Weights of a small mixture-of-experts language model, trained from scratch on English Wikipedia.
Size: 8 layers, 8.18M parameters.
Experts: 64 experts in each of 8 layers, 64 ReLU neurons an expert, 4 picks a token, a softmax router.
Training: a variant of Adam for the experts, 6398 steps.
Below are experts of layer 4 (counted from 0) of a mixture-of-experts language model. Rows are named router (the router's row for the expert), up (a neuron's input weights, with its number), down (a neuron's output weights, with its number) and show model dimensions 0-95. Each number is 128 + 24 x the weight over its row's rms, rounded and kept within 0 to 255. Numbers have three digits each.
After each expert's rows: a language model's description of what the expert responds to. This comes from a sample of Wikipedia text that the model never trained on.

# expert 55
router:132143134120149060119083119085100067111138106171152139133150091113168138146126114151112130116116134151137113126097125112101160108075087115139145106118124133150158111169131115135100145153120154158101091113152177136097160134113117080142144142095120109142145129131134102132155157120148114131
up0:158090131138128132142127150124121126133149121122088112086131085106154131166066094138118145159140129102106115138160150124120145108115133117121133111129152125144169116119163168108132113164153087150160128107102122162117140159122111123116110186116148085089075167128115122105137135081143091101
down0:113060093137132129100109133114128112157119117114110143109197113134157183104104094100153104170113148131132120157113082124145108113095115093113153086129098131170128100187128154125126148161099124136162102103104121149135130122121094133131149149114107109130113125136092126116145139097120142110
up1:086141127105167123147138098093115145117151101061102115131142131125138122074140093142118123164119131134154131131128102140083111173101121216156100130119146075143110102141100151091114128133160120145127117097128169127087125122112116114139125110126093117130132145153110137124131137161143118105
down1:117087068074138171165133104150121152129136111131106162121106061123096110145162138123126120115111102118106108130117125137155111160116088168156096126116136127117104118141122104118148113145091133154142133137157128117111139076110137122138125118129145137123122128159166150112137193181117090126
up2:145142138145160148140104112137147127109175133128136085121140165137133117153097144139121100143114110134093117168119166126109136147156111098139081119140091134141135100121111107160152130135108174144081151111108147077110153147156098153152108112154187099072169158129141103117145125116147154130
down2:147136119131108095157102156139132163122146118150171137093121146142150160126117158163163103145158093120127139116130203113157081125134110113158141131167130158128096160089132148138118141083123143159145139126135142149096114126133079122180134112109103122134125117162089162129160142091140145106
Description: Short syllables and pronouns at the start or inside names after a capital letter, e.g. Me, We, He, Tikaram, Tuesday, Bogoljubow.

# expert 32
router:107121130175170141099121142131077148163150126144165153112084107083102130130129187107139109124112167103111110121127103134120156102105142128144124120122120095128146157125106083126127140097146119124167163154087143128112116115155116186145125136086153131109170120119133137124115115081083123118
up0:129108177136109137153131141122115112131097122144110116162118131160081141162099120100120167115169116137130143082148140132142138137127135165098092093115115146093140122156131102168136107132152171114125117069122114133092164131121133101122101121102063140147143159165141103110114069124137117114
down0:126101128132153143155116136163164118132124131146153130117134102156124102123135175123141112149128096129117116105135143165166164133130148153135104081090174154162176136145108127145078125116139106123142124163134113088158132078105097127149133089115095087135126173166084141153093123130105117113
up1:152125159157141126168115119068127126132134122130111129096179126199146116183102120121124099100116090137115115115164134122149143119091147159119101139144082106139126076142128142127094126129183132118146122080159126162117124134121109160087113135110145135133130182155117130133138137143143145112
down1:107168164126095103129101117120116107102156130122170167127130123176137138140101107101149146146141123191134123175152107146130101116125111123098144110113146147132157102086096164125129162109092125123128144101132141132107103105115133170168131138112129151115186136122173130180134106139165095124
up2:125126147136153137138137116071159142108114113102156071124065106156102119154147093158117135144111106109086153174129105151132171154123104116096105164115092094117167112136125089144136135133167114145151090106115112132115150154137106144110126128104143081144122116128141112112124078116152138138
down2:145146123150137083133175112088149150131132122133113119087118129116181096147157097123116168123118125136117125169150116140120135095118122120131154105125088132076094168097111132124096114112096153126135097195130100194161136153102146138124138125118128102142122140144122176112164151132112129108
Description: Content words after the, a, an, or heading markers: article, novel, Committee, House, first names like John, and month names.

# expert 46
router:126148106097113150100152087139104085135096134113137124135167164122155116128171116132118101126164119160118105103114141128114133120095170116148084101162121085115172127136126149115123096100127126119158156133102105166145092104133138179124138139088178112158107151119127110162109090119138162110
up0:073130126149116089122111124154138143104091132104152102175077156119121129109150114137108137154133124111113113105119143055136102175117151114146112136129172087117131141167123115138113157104171096156112121105085112156123118131101135174139114106131134134130098116140150121136111068143140106104
down0:158144115130130162136123118088125128173127102117117113087104128123118119154143104145150132162162125123163161126149114174126107110122155166092118147074139149124092114093156131133111118130087119116144110098106121119140145104128149139127137139085086132197130131087099130107145088136168140180
up1:137082166090150115132155095108115093136090159120136125101168162141182099136171120112110154129142110122117129130113141159126110140119127120135126148152120146154102089149118135173103055126148128112137178095182125157117129121104107117116102108146171129137117134140113127139097126157155152106
down1:141094110131120136130108168118150121079152096104156126118177110101114114121085135095106152149168164142093153124124125112141160126136152083150109137118118105103069114123173097085166130160161122137160123131105178132143145141142106148119126108112098134133113140101158118102157151157127109107
up2:103122117093118113096138154113204113139151114126138132140138148150114116081082109114145128174101110086101146111114161106122102136129144161110125173133135116065138128146136071165155155126161119103133136114104159165103118153089118133108141143124126125116102150114134172125155130136124128101
down2:138159104143138106123140129159099155143155100128095128084107118100094148171133173134161134167127116121130173130114102119139117149119183089089144145155110126150098110134123155102133145076132083117087122120117097120110138126148139149099111117124129125119132107070085141148116097139132145180
Description: Verb endings attached to a stem, such as -ated, -ized, -ing, -ed in showcased, self-incriminating, signing, plus apostrophes.

# expert 25
router:147153129111155159132102140138144129156165128096126116105086144085148167117158153132151111124118149089163139138071112152119122119102163123155116110156079116118135088113089112140118086122135099100159157151121096141145112144129143139104142140165139140081163099136069142129105102121105128145
up0:126079125112128147107117157139128134131150112107103148148166115127157103141118086125124111144160122134073166118129119098089109171083130099119138163139125108147162100108114126128153155151179175149164163106125112096122128183083098115169119134128125111100124092156144112122102134136141112132
down0:184089095153098133117144154132146056140098098132156130115124147165150100131107096130147152095098122113137134084129136093131189145139136087109141139129164146131075122116142134130146084147152127131155139103178134123139123116140123136104113125123105078134143155139102142153121134114122166114
up1:126106135157119146120089153150141083119153123133114104148110084118124102086118114090111152162129122141099140139130120130117096186114112124150126140134115109123191106141094130138139154109061136104162105105140110119113103167108108113120130119117154157154088175109125160091112147130146086148
down1:136146109131124133145170143092119180145138097112138153096146132132101116157152138077154086157117167107162133131145127112149092143122130120112155151109139130128065125186137085151113099134078135122143095149131139096127124142131064111153101158107149124113152146134157118127107140160135120148
up2:107106126129133133118087144129099123147118131139131138166127130114111110121135084130091097136112113159139167114109093117112100154073126117153146122060131082157195119149120125141087127130149075162125144152141139114153118162085130110123096105120128138154120183154128109127133110123131150093
down2:128141123130122154129137099135118146177099132143137153095131143106119165166163127127105121118133167121143155105134126147148106117102165172126149118168152091106160138115155095109100103119135046134125152199108125156158118143134177146150098145130128162139131139133114169130109115140130142103
Description: Articles and possessives starting a noun phrase after a preposition or "as", such as a, the, his, their, its.

# expert 10
router:121141164137171128136111138127133123162150150124100161135096125129126146111098134095146145113144151142099120144132125111093163126146085161123174134145079130115128117116110150149094132137118095092112177131133124135155122097159153129084107152103097125083159104076147062133127145174106130114
up0:150149120161076126153140135094160124125153127139130120127136124156111121158157110125126146124172095112103112148138105117097161130113123144097119131101105091163138079131116146110177096122182160160122113137160136178117137124126123130106078105137150174107095157099134143097132105145140147175
down0:148117131136097145164134133144162144135100159168131127098092112092137134144167109150121124146124164061108116103124105121147127140099116138074142104121166131122139111110081155131131140095139119134096163157081128137103186126121136093106144096117125115104078140090147092111125113113128151126
up1:164092158103105130136165135070154120103159130126077133120107081151161102109149107159103157129134107091135105163118104106136128141135119161125114143094172148111129115109111146147083133105129161155118102093098131174149172125143119115133128155109131126134115107168149113143146114085153102133
down1:117094096127164108121121146120110144114129133132106182155161102118158155084153103140109088144116085107167134150126122111101127108149091109146110141109107149165099148126100168162159104077139145139136129167121146145176145172128146128127149117143136130160108116134160115146145161075135121107
up2:132119094128138143153143106089132175118133093111143108128088121137091129101122154162102130141116103123124119120064171163125147171120131099085120132151142151138156147162122155151119126098115134198134084094140125123110133146135098125106124182163146137125132116155127161130097139176135136142
down2:118109154166130130156136136150124116136159078094145122101118108085130087163113135087200119156132147119115123129148137094171154128177138102146088142100131159132135127155135136116123156111158134116079101154119124122110144142122134114150163141117151143125164151129083172135157116119143106089
Description: Line breaks ending paragraphs, infobox lines and table rows, plus the == heading markers that open sections like Roles or Career.

# expert 35
router:140142170122116173152067119165137152113134100123130137151151141130083135104125142123125154113174164115118126136086139174122129138145135096155113120142103105102158162107089142103128120112138130068124088110109131135140106168114135108163151134084186105156107109093133139136099134137127145118
up0:144124148093123172143097115118099100136089116105124152158108130142116107134127112097099112121117124140117111100149129185124146153119110104145126127148132104094183105127167116136120124115155177145078110091190123151139115141060136129139115086138137104163137129137111083144093129122145147139
down0:135087124152103141124113093149079120147103110162141118142095114122174133126142126183114151115158136122139100123110130182158109096125144130163101148120155105124139123159137131152127144139154178143093092120134118080172111110091134133119118166110133108156109141135100107155088169126126143175
up1:151146154124107097085126120150125102148184127135128123119114168128085129148141114106114127148137106095093137119113116130120099132141098127077125167126091107153137134131113098142130091156154111156094138145144110097170111165111110105148119131097139120090082110209109127151151119116129111166
down1:145131110111126133108144073118136115119123139103128079123149114128062084107123114086134139097108155159139148132127128118186124138118131096158122103122141148163133154129112121099134151128107160164134127146110093078133122119153183086151157121111103090126116136120143133168098138099165092144
up2:111118147103136115156106161125116149123088128129105122130156099174115162117128131105121171125130124085132133128148133133112136135051132176123126096132144148157117163124116148113094108102135140130148095089135110109164172115125073142134142106090151165126099149127091137120085092112136150089
down2:132105124148104106126129151140135126133062148134137128137156143158151179086144154136117149161100123101148126137126114147124147118150126177160166126101138111093089158166139084108087138128134115144160109121143145108131194121157121103106158170151132107097161119129116125151132157121112177134
Description: Words introducing roles or names, such as as, called, named, appointed, became, plus apostrophes and slashes joining names like Capital Cities/ABC.

# expert 43
router:112112115149107157168132108068115153143118126106151084115135141159120125140134129153126184141100122150126107108164148110114098120093137113136131077119117169141128116123147125105087192127139174170167080133150130126115133136149127121157138152099132120153143121118086151120154156093168115138
up0:170144140144129113128123131076117121113111109086140125121135130130141119125101133138115130146137122145151133139175178108148089130115093143072087113132078140120130099147134130111105141106124131150169096084119094169176104137125073139146111110093137197124094113142121110143125110152114105138
down0:117184089153129165101180095119110129106151112104192121161132114158101148137115108125135111123154143147138099142126181139150114134128110130113145124109140162130122164123132090105138131160142186137112165137131146129159124124184115106132123127121097148123117126131127143095120165091097120183
up1:122120151082119140106133136075075085101135142112146106106103149137106116148135074105131099138130122143159147137138073145161095185114097126129096128129096158147164107138151126124097120148115169112157104129135141154131135105107108085160109079120118095132139146101125140106128129127164120144
down1:117111096142062123140120119132105081139104113131149168096126114122117150106101115133169170167153143158142141111122152167134140143138083161116132151115121155135099140162144098112148117099178178150144126103138101144144164089104134112116124121129135108130081152147154172113158132158133119111
up2:163125145088146104140129150138136130140116122105152145140123154149147120163147134124134150142156119148115138119111151093095139178116114160140118154197105083166136058144145133138097131128152133103140143147112149137176170135107116157116125093105147078148161119155101123151138141120175108117
down2:143136110125160165130170102154169116167117110121139157113143107143119135104152113146097107110147151146082143110156129106123142150131096106148121135112141138141132132132125123155121146140123154166116089168081126118165077105137167121086083157089142160130173146128140130188115143084127135128
Description: Fragments inside uncommon or foreign names and words after a capital initial piece, such as Przemyśl, Javelin, Ultimate, Eendracht.

# expert 44
router:165144117112083106079123142118112155131106113080088145088125113136148097113121108136113151128126137102119089143153133126138107082162098137126154120116118135124128145090096175105093120162118094127100107132101102148165131123102141119082154111181103113107108116158146154124144152074119126115
up0:154131139135112130139065136153094123128105123135114135165153086160128126140141086111140124146136116139115136085126122108079146152134117179113100157127103166128133117101092124125125113119091113158134130114138116087115079168151107148099105135119113105106140159193092089167103128103117147111
down0:134130149165130121115134134123091131116075117105100144141126076149110126126148121136102084107100146127159147158170090098111132078123113129157145178133138088137134133124101111071128132113085099136124082103120074117132137096145142123120144150138117118111166157152130112128156163084133152130
up1:161078179098161117123133136098145111096145143150117149146138140108092121129137094184095121105164119135104139144117121131133148123147105145145161146142111094134114115091114121148096163143205125152143143152154080118096131122121125094126082102125114166113094156106112138147121103139132109135
down1:189100092106138137089138142121119117084133127129122142163206149138143111072167156164120126127154147112117102138100119121152148115123088123131163117126120123091126114120120136083095118120146128161106077189131123134130145109149122115115168099128136130117134133121138158107158169114127145121
up2:173137146113129085145127138121145156141111132128100150106153101172146129128096136118097151135148105095137119099144136108138118120099105164153104120126124099091125086132113108125081154116175137112166136143113141152134160123107122113133125114078115151166192144092076110163094115135119106163
down2:114162092146153153114146150136133142125115139143184144148155112153142113086126098144108133169118120122142144122150126076154132092107126089161139086091124097120146146096107117142084146135137132141091101134115127157120115114137081110143123134150095072140170150140112138114100137068102153125
Description: Opening pieces of words beginning with consonant clusters, often after hyphens or capitals, as in st of stop, Gl of Glendale, Pl, Tr.

# expert 49
router:087146110156114113081155139110143134084128117121092163157143152136139117134112134124154135126162125113140150141109144172129172095101134159093175112144155158096102113117078148102121098131146119078138107121088124137124133142127121151139114145133103098127176086143143133163091136156114080113
up0:133124158146081128132129149073117138136117157101108113111098137089110122174150120122133095136119126149125141105117133132149101134103127123114164132071146113172122097115108132100164169143137104095114113114104145123105085147134131082109094164142107071103129148132189116131132103162143103136
down0:140110112146109122108152144192117111095135078131117147116086127111099105164123102119139132103127138128150101128085132103095182104118124124131139095145184132126090133114111137113109130184159135118100123159096117129153125121093105103164137117148079170124123132165126153134108081126148149129
up1:102131126125182119110121138118153183098163121134169143139114129132127099066158141055112118118123116157130164120142124157136091096113122137107113173105141135102126138114094131124089136140135128176086128089153130117079155113117135125137111122142133103154118144157127122164175136143154144129
down1:117130138095143102119119116068110141103126091143105107072171123125149118063133146148111138132160121125151122117163121145100074139143128086145118104103136144140111121160120078148171081127143096113157094115149100163171145143134111131167133141106118151135105108106114110113123124150149121142
up2:145097130142141138132141127100157176138153125133154160148137121154094128110119124148131132138179103123127145171138137095172157134115149171132110082165121139111131093177094157124063160156135132114147094092141113103154154130112103116111130126128127164125082112125109115096110103158157138156
down2:138072095129141127119135120165078115123163113122131130160134150151093120127124189117118171094107097127112125120113131073110137101116138126109152134127134129090123157131123149169149119140144181137112168119121098149121154113126124165165132091157125127111121105093138102168139173123112158084
Description: "and", "or", "&", "+", "/" joining items in lists, specifications and titles (8 or 32 GB), plus digits in year ranges.

# expert 52
router:126125110120159152110107094102154105139142092137098158150109157104181112131118147161147172185104106111137141145099123175175127107141139156119103065123107114098129167135144115124109117097124118088127127131134147163108084139108088130171125155126131117108172155125125132125135123149107129145
up0:137142181142154107130102128143149146079133137111113088123156077145120128121135128169106111152120108152128172121102140081144090140125110124134135148156126132127140102098095126134112187165166098107102167134166134161142161154147141098150102129100107129129132123105106124163104138133169152170
down0:106113161137101124122124113142148095129119117131122155177141118116168122142151134152122106133149134119117125086126116139189110130114114132153135120136096122150132120124194089139134096080153081124119119162117129135150137141156139114118134134144058065157136116128083137115119099123195145118
up1:116065126117141163103133086155100137092139140085135134172139107121120112152149104129102161144123127142144180138123147136125121170112140114147118123140125133197158125107098119168161140109104127131135102091147094132135127163091139169127132135126140097121139150198093104138139144138150122120
down1:132130151088080153126109093130131116120090138126126103106137174153157130089148119120144126160159170126165153130143118114130099111129171086111146139140140099126061119127135147076107125132112102112147118137145112114083120124099180164123166134130088140104122134104121136151162183116123128135
up2:134150145130143131138117120087130172106173154110129140128103132163149110095072109157106119162157111099142116147152107156109114122127090173120104120162148114118147135161099135122139131103115108087123116128172105146165140156135133093161118178118150149140137134127084139197158155129142109124
down2:108124111136126123082153148149136084141111171150131151108114128136109155181101136149104129116138174135162117099118091104141147123110130082132121160113161147135084116119161127147126114121104143138131077107109130123127169095158140129134131130132149118127141147141112078087156132139078202132
Description: Colons, digits, parentheses and units in tables and listings, such as track lengths 0:24, 4×200 m, and years.

# expert 31
router:125106091103130186120143134105144075119113137099156145102165112128177114104142099110118090134087125141158111099117118156102074128115097126141140108081163160128161136145145118148134120144150173144111150123132138127086185128144113111140152137155144109146102162122098093128121110131145138100
up0:166142155134122131107093166129120148101157107128161127091132120097118120149095132130114107143117118104145098154162134155105120126149106109109124104162138123177171095129171148103101111157111133178154129110155157102180154153153109106099114099131139105132127140126133098153144131198160146127
down0:120137122157140139109146148131118116139104094169143120122161107111138104083158179149161131136158145143148119143154133143138193151134148092140141133147119147121126133137159133112129134092171155114110092106101129098107149162179148132117177163111138090137095102108168096136166120120145088115
up1:141141116133120131170115126104142106099155150118063145104128113119132131124167107154098142137114105122124113131129178097154121164170136184143130077156114110125117143093121103119137146126140119125101161135131088106120167093106104141118135125146158106164093096172131141184157109113155152111
down1:155144052127079112166135131128135114126137146076113158130119103107130133134156138144084142152110147157091105165121109143106124090141116124153156133111124135160112081133151117116113127136088126116118156132135118129117132108101139106138178118110138108187101129157172154143114142110124189113
up2:136169119148175146137091137151147159099190140095156130147086123125156103135131135143111110146127111145171121153165155121115098163125120139145117150137112151159153124114119101118109136118156173080068133131135101124145116118110126139159119115090137140147089151080114166105123108122136138084
down2:092082162078108106185115089108142129121135170116155120133117114162131112128110148165157184144114099166188109136129138150127123159125104142163111131130154123149118131116139129113134102101132133134119130121107136124108094124133100139168145103085141150081123145153108153082134115161139113095
Description: Short word pieces in the middle of common English words, often after prefixes like dis-, re-, un-, e.g. disobedient, revealed, unauthorized.

# expert 41
router:156164182131108152132081129096151163146171113125138137156132122116117144105116137170156150137157145108113167124121142099095126173155187140122132129151112135107183114133145119116143110081120115109124130140154088176133114107160133118111140111146109159069106125105124135103119114142138135166
up0:155129157117123125116064133161110131139137119129122128114104102130115112086106081121128140142145115137132166122130161144148081103141140099161095139154139089112177122085120140172072146117132128168138110086123127158122150145119122114099139122142131166130147161124117111089102127096166187130
down0:134154119148110122124140140134116125148121106116097144120144136115130107086129165147193111112119094107123140171084166093124104133121230163135116181117122133134156121119127106130159141136154155126131115130134103099130161109126137153140149102136126134095120093076142150132152158136127099152
up1:094135101103121147102153153120145169124160142150123105063103148142112116112108103113113125126125100113132127112131121086095144149112111148119091173157123088150142120146098149130078130102130106112147154140124130132142090153112141155165115068199131096112097089145130130149140132109151126134
down1:123161125160120074123145143129137122106104106134127108111106093120093138082114147130175107139148152145103144166130118126120146143122196083121125175150116084098142112127113167119125120142148112122115121177132142151123091142135207112134117146076130105117131093122108137103116114109125134109
up2:085131125143115105114104104105120155134128109117140128123138125137128118119093126132126078130091121096120166116128170085139139134125140179087094136133117139172133118142129122116071070131127113134132070115168137128181117138084106139123138089174106129126138173137076113125126108150143152113
down2:164122137136135105151119129125100086124118163175145146134084118114091137088167141160141161119176154160127186123151145149100140119123173138123186108153106133129174122136137158123109162110107109119154136165112124095091125131139140114113115175137137161135162102114109137162122138130127140097
Description: Articles and determiners before a noun, such as the, a, this, their, first, last, only, every, especially after of or in.

# expert 2
router:188121186134162148104118127157163137120155118128092058144095134151115149099127150083131177107132141159106118107101090155125112159156104153133113164174136108121108168150143101132098133096115105114092152124122106124129107120110119144094119136102114151111144127129146136124152125140106131160
up0:155130147163136131086139106098140145074134117129134159138124114124118123113133121144135169155110110092105124119206097140088134099118106174125113116140040126111154142165102111142134104132140111132117141117111130115111125131134127136112077159156159108145106122141107096139141075109144120143
down0:128141120142152128130114156144173089105093080132162106110104149132138100148126082090142138100132137103121174127123130096123124124129150115107091153196098144120162117116134154149122107151152104123116146143082122093132159136137148145072142105110108107137124115130123114089166167132080112144
up1:131125164124137118144154142144131126081121126132119126078129142141117122167103125081126185112187122147142127125160120155140166124114113160107127158141088161081142106139146098123118157129134144114127149127080109125105109125160087149116123152127128164133136173104133123155136045137149120116
down1:160150173141126114117121116128109134128151183111155129157143127142138085073139173138142161120128128090121127177083113107172136124144145109116162139126104142141068101126162127150147126153137092128110137144114122112141140132085106128114146138109157078093146130130122090127133172126132183130
up2:156139159099113150143113113097116137137106118123112118130075110126147111150104115091084111145151106111089124143113143126118184167163090159115111127135101109099157148146119097095114156120174140137120160142111107163127101166127095151137115123099135154077152143106185145102116098135142137149
down2:127144104181101129146091100148133116107128079146151142109130128113145121126159118175153177131140155124141122183084089139114157087129100117158109124164126106102105172133125101108154129099118113133116146127130112146114146159117101118165169100076136143157144113148120116121125159133088147158
Description: First token of a new line or heading in markup: line breaks, heading equals signs, list dashes, table pipes, opening quotes, Early, Career.

# expert 13
router:082139141148158139138131159140064154152135083159158109113136104124128124113106167090153128112138159112122099156117114160120135100132104093149153148101131085160123134123149173105102125126134087144096153086083115130146100127120137096118121093133167136115163116086115105130108132143090145126
up0:140084105133147097130156131130106136099107106122148126155118140139165106173111118160112160131146116148178132100172102149105166139095115169082149143123155092141149172129132131148117138154134121125112085076110121101102179138115118105102120155135137121119107123145095116171129108150139085099
down0:140109103128125160173131133153089143136114115185132159109114132162169139130142145130159126117129143090132091156124086123126150090114141127102107140116099131142159154148150138090087101136154091123143080132136134165118147170064113176129123100106146172137147136132138124103106099106124118135
up1:153105127128101145130131082120113136123163138132102146115140139164115121110118134133120093119160117139113124115141119134121129149108142125078137098154099099129136127068074112134121131114161134173138100105109151118129102133133111128108027137131148135141136163150133155161179122169175115116
down1:128111159086132111120092120120106130116145119104093141118096100162102135145118094130123137081139168167113103119122132137106125134145144134098129129155126150149143120174130163083122121092160169144104152155116108136107113117163161123164111062083133117135163099152120122128155118153179159107
up2:106119133096126137165102123101131136102119098136121099140161121155126120147140097145126148168159107141101151148157123116129145113089089123121147127133140079116113171145144150122133136108126100143123100078097131110110157163101109084121081132132204092157117097118095095160109135146128132092
down2:123095135104121106151161153122080123146119123155160140097131127187144125140115115132175168107095117102139116141137130148131132140118139134123134140089143122146121137131186160104099147129112107131156102084120122139118114189137121135167103088149090182188164139110114121149150109152147133136
Description: Line breaks, spaces and closing === or ==== heading markers right after a section title, sentence end or closing parenthesis.

# expert 57
router:116119103109108164149092066108134117126096179169136125133119100179141121147150109151126107130113117164109118140123142107118149142114124104125081142113137129165131142111130090165150104150105172156150090124120084136144180120163147153104136139111125101125092137120097099113091138142140145083
up0:104126128124125164143133103110103105106167127154078147076127116140149151164113122125130118140170089091164137113147129133148133111150103167119090131135103117134145117190136100083109098080129114118109130092154113131148120129120128141150103075152138149073124136139169122144117123154147109166
down0:121109094112125138173153155080085129107125141148138137130149127142172120117151162151104105105113135118152150101155075113122202137114135110147151100131126098162127114108152112140105139121093120149147131115112185143092084142144131119107101132103136159134132127104109114114119097133153170078
up1:095137128160160106158112141187114128136132131160138132128091102142159108125097103135098157153157110129138138116106097139149156125184139119146143094150102109117152162094145108178143118169130099111090144104128107097125111138128146172154137073163122117113108136148121178157106118113126151129
down1:144131145111142134087130138109146079151088107168159122160196103130123090117121128079111123133149106142113110171118142104139137134134133123122153099105145163076121121104161111127103107182097153124122127115122118167159167179120164084100136106127136120155098131109124125104123137117134106128
up2:155160137129154160163084135145133152100117173152119146149096091158122064131144116110099094154119120111074120146109167170116117108144110134128135122141140130147099165120150144099121131153152138095141173111140068103142120121117110143092139112138130135168152101132100104112118128101140146093
down2:134132062120146126136101122152133103122114195144136117055119143178124125125149134132136101106102096140138131111155151124130107119142151109147172166133175109136087160087148112096143134132145136124091102178164131107119148088110104108126097120135117130134138120121135153109173103132142127147
Description: Middle pieces of non-English proper names and rare words, such as Yor-ub-a, Be-ij-ing, Xia-op-ing, Nass-au.

# expert 28
router:101127129139178135110106130145058128141148138128152140139088113070101134120118186072135127119132164133102101139115126134100158127090139117148138136157155129147146156126089126139084104108143116101151168161128132147158112106132130142149120120129143132118163155143087150120104124108076096148
up0:185128155129102118149140136095121098111125156140131146151108110094158135137076111109125150141145109105158156093124132110186137145094104136125125087126120137138143105147148122168110088124170129172137135112165104138151109135081141131125107069140157179133101160135122113110107116159144120148
down0:129119084107106160165161106115150086137177129107120137189105076116108175121140157150159139102136120134152084132137121153104147108094159081159139129135130154112104125112171161120108139103138107153125129133132107142179161154130176111146137141123137094122133137103119095134141146110113120138
up1:113125132114148118178147173093150140125110138077105095146128152136156137188140123128117121195130104128142129115096194144135135137091135125096142125142154119136128112139135143116134120092112117117124169097092111150142131140074114162107137126107088121132110134128095132156133122170152144076
down1:130109150152090138150104104151115093123107124097141171106097146158135115089141173139124150161091102140159139130138146122167132156084121133139163116117104090103139091155157134109138096110156127147106145129114160121174125147114123131117119117111168113130099147130170095111199154133094129148
up2:142145115109163135152141145125065114122112143139135126130142129120140141154139131164126139120186107153136129129130105128127124124109138147144167098129084125162125154133074077135143125132142165110133104136095107089130094143140075142129126143125098141134152114115076105117034119105142138102
down2:136127117069085140140113100110211102119108127128113133182119146167108072110097139147162098118102112128120135110114129111131148138136079124150101126134130134086145138132178140105114131138148134129141117119140124145125168157111132115141142146132141105125109083130121107144198119158140118160
Description: Spaces and word pieces in Cyrillic text, Mc surname prefixes like McKenzie, and spaces before dates or numbers in tables.

# expert 23
router:171131140155150128176137135114169119112142137146104141134145166109104148107076144112129121133145134079119131153097114098163118129124146176140092102128094144124112172099134128139157120123103167150161124129104158169115132132142128141167073141117136165138167125176149090113094120137107106145
up0:136141156112159095155134077085153107136063093166110092120116147143053114155126114112102126127110135124100120080157148147154115125099111110112118109115113130133142133104165133148130095152133077151174119137109107104146134122096127173140123135129102105164135131093140126143102133126148125135
down0:094165136150128146105128080110158139132103130145184117158154148172131143126069144105145098106138166152115129115138073148146146090134167098114124128121123118114129155095069141128112138098169117124107132155155113133143131112106177132152150144098111133139124154118116137142072126125143158118
up1:133111107113147165116138103138161148126152127097147117152166140129069114145089130144121134110087117135128136137086134105118162135143140120079095202048120122167143116132101084133154134158126150147131113076169105149135126142116117105134108117133132125128111131163112132116102127142134110157
down1:125148127141096161115093121124079105115162109143185138129087122112130113107122129130136132140141100091149099123152132132102143102181176096142106152110123111157141168150095114138101106124131152132138135138162165149104124082138151087076145083104103174147129097135130121109166123140129134127
up2:102132152130119142114150157110119151114091129118155143160145143155105115141121133115131131145085136120096129135123141103146129118116119137101146113097128135126133075103158145138164118086179091137145113137123094096113123164074092134148104151090112137098137121107050107143111114144120173072
down2:144142109088118127111076098128157109142103116152102109147097135118126169114136110139088118117143147143087138111128145100143113148161138168105120137144086127149166169089117125118136127072198075115159124147131137143153127165142129164111142145143129111110144129093136141114104182117117114148
Description: Colons after labels in infobox lists, such as Beam:, Draft:, Density:, Born:, plus table pipes and chess moves like e5.

# expert 62
router:130099097129112079153088069131101160098111183144130128168117133166107129111143092164119138128125130144128121118180175110117136141131112100132103104128125161137129085125118143171149147147108188130141095122107116101123132121145146085147117145118145127168097137123108139115153143102151164114
up0:155119111151118188136137104128127129143129154140159063086133165120124144131111127151124160144147119124136149102195131134151122121096109115112131087140113150065144090139132082117144158129139109142150149143127102163098110128113121117099093142157117152140074128145127127100097099152159106124
down0:141130122154129123114132154118159143143135109107137139138123171077142167135102160117121148153099086142154115143160152134152120127067077132128121150070158156101137109133120110097082176112134114116133094133145136136101087133137124094122106132128072158113119154158156162121132111153161113114
up1:102137124120130105155155173148120115171160141149161140127148124123142162176116146149125115160115121149095142119156138153192088154112167121110135154126096152099146155115145139185172112160157091118118129096108136094144142158116114107127130089086132136097110141157123131150142109142138164125
down1:131127120138121151174120122165096116136116128138129145126132114142179135064129158157069103096169124156150151117137134098073125172155162151122115143112084135159161148149135137136117132079146130144121131150132132112149122135123121089103128108094184128125103144092163120150145119124088140125
up2:130162107173159126089089134114115172130160121119162105125179152135128108136151132148119125127157114099166128163149110139111142128156118157106132160092120163160164120094157120149131132115164147111147132115109110136148157143142102091174078084104112144086134172128120161103126123112113128115
down2:128140128126134133129125101145148099124135174115124158144117179119079121117120143147117115082121150106098143163152099150113123144107156114104084131129130112092152129102109116098139133121116151081136147157105119123122149148144170138146148128156144094109150176150148068137203154146131168142
Description: Middle syllables inside foreign proper names, especially Slavic, Italian and Spanish, as in Alessio, Camacho, Jedinstvo, Bayern.

# expert 29
router:155117183119160157124157155167143128145124123116085134098080136134110149138099167090140183108109124142137172094101126116133129184122122141106114140135162152142127129098133134166107123102108120074165138141146107106113143107141119137130114099105107164112120189147151148133106137114127113101
up0:122145130115107097147095149074174151144155124124116110120129154126131130131139117132120149173138080154044182096149114112125143147116152151073070121127125138114137132117141141130179121135139130133077152117153105158116143113159140109158111127117124113092131134114151114118142115094159135130
down0:120102124119100120129135120154181085153155136146182137067130113106111117123156123111154088147139132094080128099085089108123139146113161114150118143159105132124106107106125161181116133126149150153134119120099185137113138142101142162145130132123139134135137162139101132126071155136150102147
up1:124112129107114111125131131103106135108123093112146113149113110116097116109141147079109159122130128088094147134140158148072090129113135100075111117063176127097151150132141138144169142126114139162089107137119138172149152127095113166177131104155163140123131142149127087108152147112145122155
down1:116122066118130133143112138132143145125169109136184187138160116120145129104123149134155090102113108178179116137119152137101102131103125133150123146107136131154108117157096170147124109113121133115119123143098126118091136112154171110126173147126163103146089128135154130121201153110145112133
up2:094114144113121141135127105132108195130109110130150119101102073139141132149151108111113154131161097113118153081112164110126176095138144140139122118115147165136163110152107101141102079126147156129131119118095124109126117120093123156151127055110124149091131179124168112123124094122135145104
down2:136161110135114113164142167131171118124146126093139148142119063118111136176118131112152111121124112145137101112098122132114136142155157128125071100107126198094134163154127105176122110176144124126142125131124168108136113143111119163100118105110143122178164109106149147143133117103168133110
Description: Pipes in election, sports and filmography tables, and biographical verbs after names, such as born, married, died, elected.